{"d_shared_expert": 0, "routed_scale": 6.32, "lr_router": 0.000355, "vocab_size": 1031, "beta2": 0.98}
Below are experts of layer 6 (counted from 0) of a mixture-of-experts language model. Rows are named router (the router's row for the expert), gate (a neuron's input weights, with its number), up (a neuron's input weights, with its number), down (a neuron's output weights, with its number) and show model dimensions 0-127. Each number is 500 + 40 x the weight over its row's rms, rounded and kept within 0 to 999. Numbers have three digits each.
After each expert's rows: a language model's description of what the expert responds to; "gets" lists some tokens that make up at least twice as much of what it gets as of all text. This comes from a sample of Wikipedia text that the model never trained on. Tokens count by the router's weight.

# expert 15
router:511511527543534557454546524514517440482564527414471506452519551593443498532439459487510522468499431438496502488477452471525527449533551528465463510534509478387539544498495479468502471505431469486500496525460500556482511428472498531483508437548548466578513425506469522511487481545543467518501448460470525557533451452566542443481511503463506467531559503463480506442488441570426482461428
gate1:390495488551558513495570538517512512501510498372541584490482513436458477515482430506525461456529507576450506415472438497560428496468493542491514519450498478504577495506482505549489507502456456452464501542529413493484554478521415529477524482593544494487508461579466437497488527546443493449521520510519488512488474444527527527453539567495464512496472552466462499512489491490564504486490
up1:423508497512491509498555493519497525522502477440468573518471485514437527550535426466420402484562548563482472497439482515554432478452477514512514524460483516507523552507511507582489591473442430486510530549531406498513518482532378537488530543583516465494508474550481492490457558518508536488527495553515489525510456495485502550444521544509427523440519492469441488506466489511554561545485
down1:488540540491531477533452460528519578461484495513507573565495496409560484572534540533561513455567554488519438501531480543479491562496485460541487508489548557477531569512498549526528533562548506518462558548543555567448510480588511480537538533477432478501513422516424474454484535588529532461439484519458499512526445541481526480493497473483491514489434512513581582524489475509526514494548
Description: Accented and foreign names. Multibyte accented letter bytes and capitalised name starts in tables and names, e.g. Vietnamese Nguyễn, Văn, Alfa, Northwich.
gets: "E", "| ", "A", "or", "St", "ol"

# expert 41
router:472517543498531572510566488491495474458530499476467491464582510500468570542459404504549492463455447518522502483523455483555507499583561559493497468542560459432497509511472445445499428485459497473566482533457483517481479488478490602507494462526522519603506404551540491510512446498493495574473515477449537525508428502536520437512524520439472439571528532489494561466459518537449509500463
gate1:517517550539508557533509464483431508503457525475435477429618510466475493513505417533477558432490503486498567518489530489470485516471531460531489526493518509485567506501440486539510490541496475501542494518542472486541511493442481471552512395560491516511495505561603479444441468465481469578543511496510508445453480503473435412562487531528552462508509493444482539463580516481580425483463
up1:507512521480449638518523456493502527518495471488388474494598417498453493514536438570450506509509525545487534525505519513520511474505480480532462542532533502483481470497418514481517570599494481507520547519530490511474465535515581466472493439592485526494507480574503504451503499506486503522518496530489480481421453493504428462631495473436512484458504502445519529463485499500551482509425
down1:481495456445526482515456547520556476502535449429459531494526459488482549533503526547535546504528483493603521549428632566448483467468442517489515534587565551493476521518541501489508545461467478562465464466473521488562508460455559504541488500538556565444546580474517533527486519442496466521485491413507458494477502467472554455483447491461521511475429543494491451517570519505518544521484
Description: Mid-word pieces in names. Inner pieces of names and common words, such as Vasundhara, Massachusetts, Website, University, including, structure.
gets: "u", "it", "ed", "ent", "ab", "er"

# expert 26
router:525542544559539568499556502568498479448586531436490486436567539546391498521441423474530504464500436464520494487479485487502519510526541552469522481570553477396546538503501449488496460492456492526512437506485519534492492479517487540505481433524567469592491428537540509513503466547533488567529463452476550504512439489536530510462535495485560461541509473448500506478488468574481467446451
gate2:521506551425549502507484492463498488436494473442480452491531506533504455499542499517486458489486461486468494472574476528524534452484496522543535463529544422476603492502576512502442512526455506491518504531580553557404479543523509456548500373515509421563579478468562545542485529567525531538499509459466458438501465462509487456418519436534516480469448492468497534509501454511440516541505
up2:566511477396537544534506490510494519488491479437474501493482501544492417506500496485447499530425507500528529501515482422529490424540497491571527502488554412469458492453565523450428493496463466519510547486544555509493516499525517423565521439498528435578509491466490455463479557519506495454522577422494445471532458497524471522448512487501616436512459474466542491516438425488467517508552
down2:555507531488493517519492495515472564439435427504506458491436473512600459482521533494431497429537493503499526422583494512523528436466478476551494471438491488434456511539470497441517482576492599490563489466513588529447471558501529512548565498463480490507455603486461467532459546502553504462569493523510481511490465495468457487464537515496572465519487488559513555459469444511516546464509
Description: Markup symbols and table filler. Encoded symbol bytes, LaTeX and superscript markup pieces, and table pipes or blanks, as in ^{‡}, \mathcal, and "| |" in stats tables.
gets: " ", "y", "B", "P", "; ", "% "

# expert 12
router:498505513576536540453558525547532475473549512431501511453513540542428520532451417459545537422469458434485479501479494447546536483538547513470468486546507526408549532526465457436508467501479478426536510523454491524474495467481532530486513479520529468574503405566526512560507452568542468550510451439466546522512446465517517453496533505445549456515508464463484531473489414555459459474461
gate17:429529485517504502438475556530455480463513459403542498502549446513451530486429475441495496510468526458494550394488370503542477470523466532524492535510466482490525605496448468509545492479508520530465470572521435489515466503499502540467490537574584456515501494477535475489457543584525447470532445564511454497413519481482487471535503462481485534484511569506535459553474527504555493470472
up17:563457519543493491566462495510477505528560544605483535472506498495569516582565547498485510552525435566488452490484527507519516513522539514516476479545534511498548459514573557536528502499506494466559458477491578538476539482483472546554505453455453499509527497484521522445598453459497420529487542473496552487556470526565434532504493512494546477532444383492473468471491414485450510521567
down17:466500538453434536463545544492509487542532555518497488539479481506486504475534549503547461498552442472560499504452562490462432524561519469489475471523446516537482439498520463441519515548530569477509563550589507533537562494470470500497527508519501451412458579507421491495484502453636499553455537432560439481512489453493422500524489540491484458484531458526472511538460483528474589496509
Description: Table cells and abbreviations. Pipe separators and capital-letter abbreviations inside numeric tables and citations, e.g. c. 95 Pr., 2.076 M., 26 feet 7 in.
gets: "| ", "M", "J", "N", "H", "/"

# expert 11
router:457508524471489585437542482551460431454543561444517499499522561573410529503406413456506563498512470481495572493519492487513552475549554520490481482522516486442512541465473471481495527473444476461516469582473486565473535500478479476471461506541517510609500408571501511521511451521556528499464462488506558487499439439538527460508525448498532454552508533482488508413484494529458490482480
gate1:425600571533485514447538528508522503407552536537451512434489444433518451439520475523495598467490496470550458572514500504489557486431564479522483475505519514474484532559508495506479506499509472498409458496441514482463499517501431481554491457432482456488552501485508529543554528526572557457461483483522473528559464445544557509508551521461531528473458451517522502524595487509461513501557
up1:503497490469465440423496467487524491509499560435469506454537501451524508524525541536598549511467419433507509531511565506449578495552521522539509454497465497513495581528451505489549463462398544494449432489460473546515542455514542473435491517481548461531441479439526572526474517489535557494519473461513476542522503530510423502535577473507480509473446440555522452542598506506501453484531
down1:534539503539507489481545526428544474512535518556498417504475541543526426460592549469422521473483571465543536469487515446453459487505492527441522467502435580551559549488492503521514514563523489495490522501416475561556523440471499487495500429430468510476508561496432524554489465480534530477525426499516480436524506475568520543561467583504484536480474398525487500487477503547513487538479
Description: Word-final suffix pieces. Closing pieces of words before punctuation or table bars, e.g. squad, Kennedy, Swedish, championship, guitar, -ers, -ts.
gets: "ed", "s", "er", ": ", "2", "ers"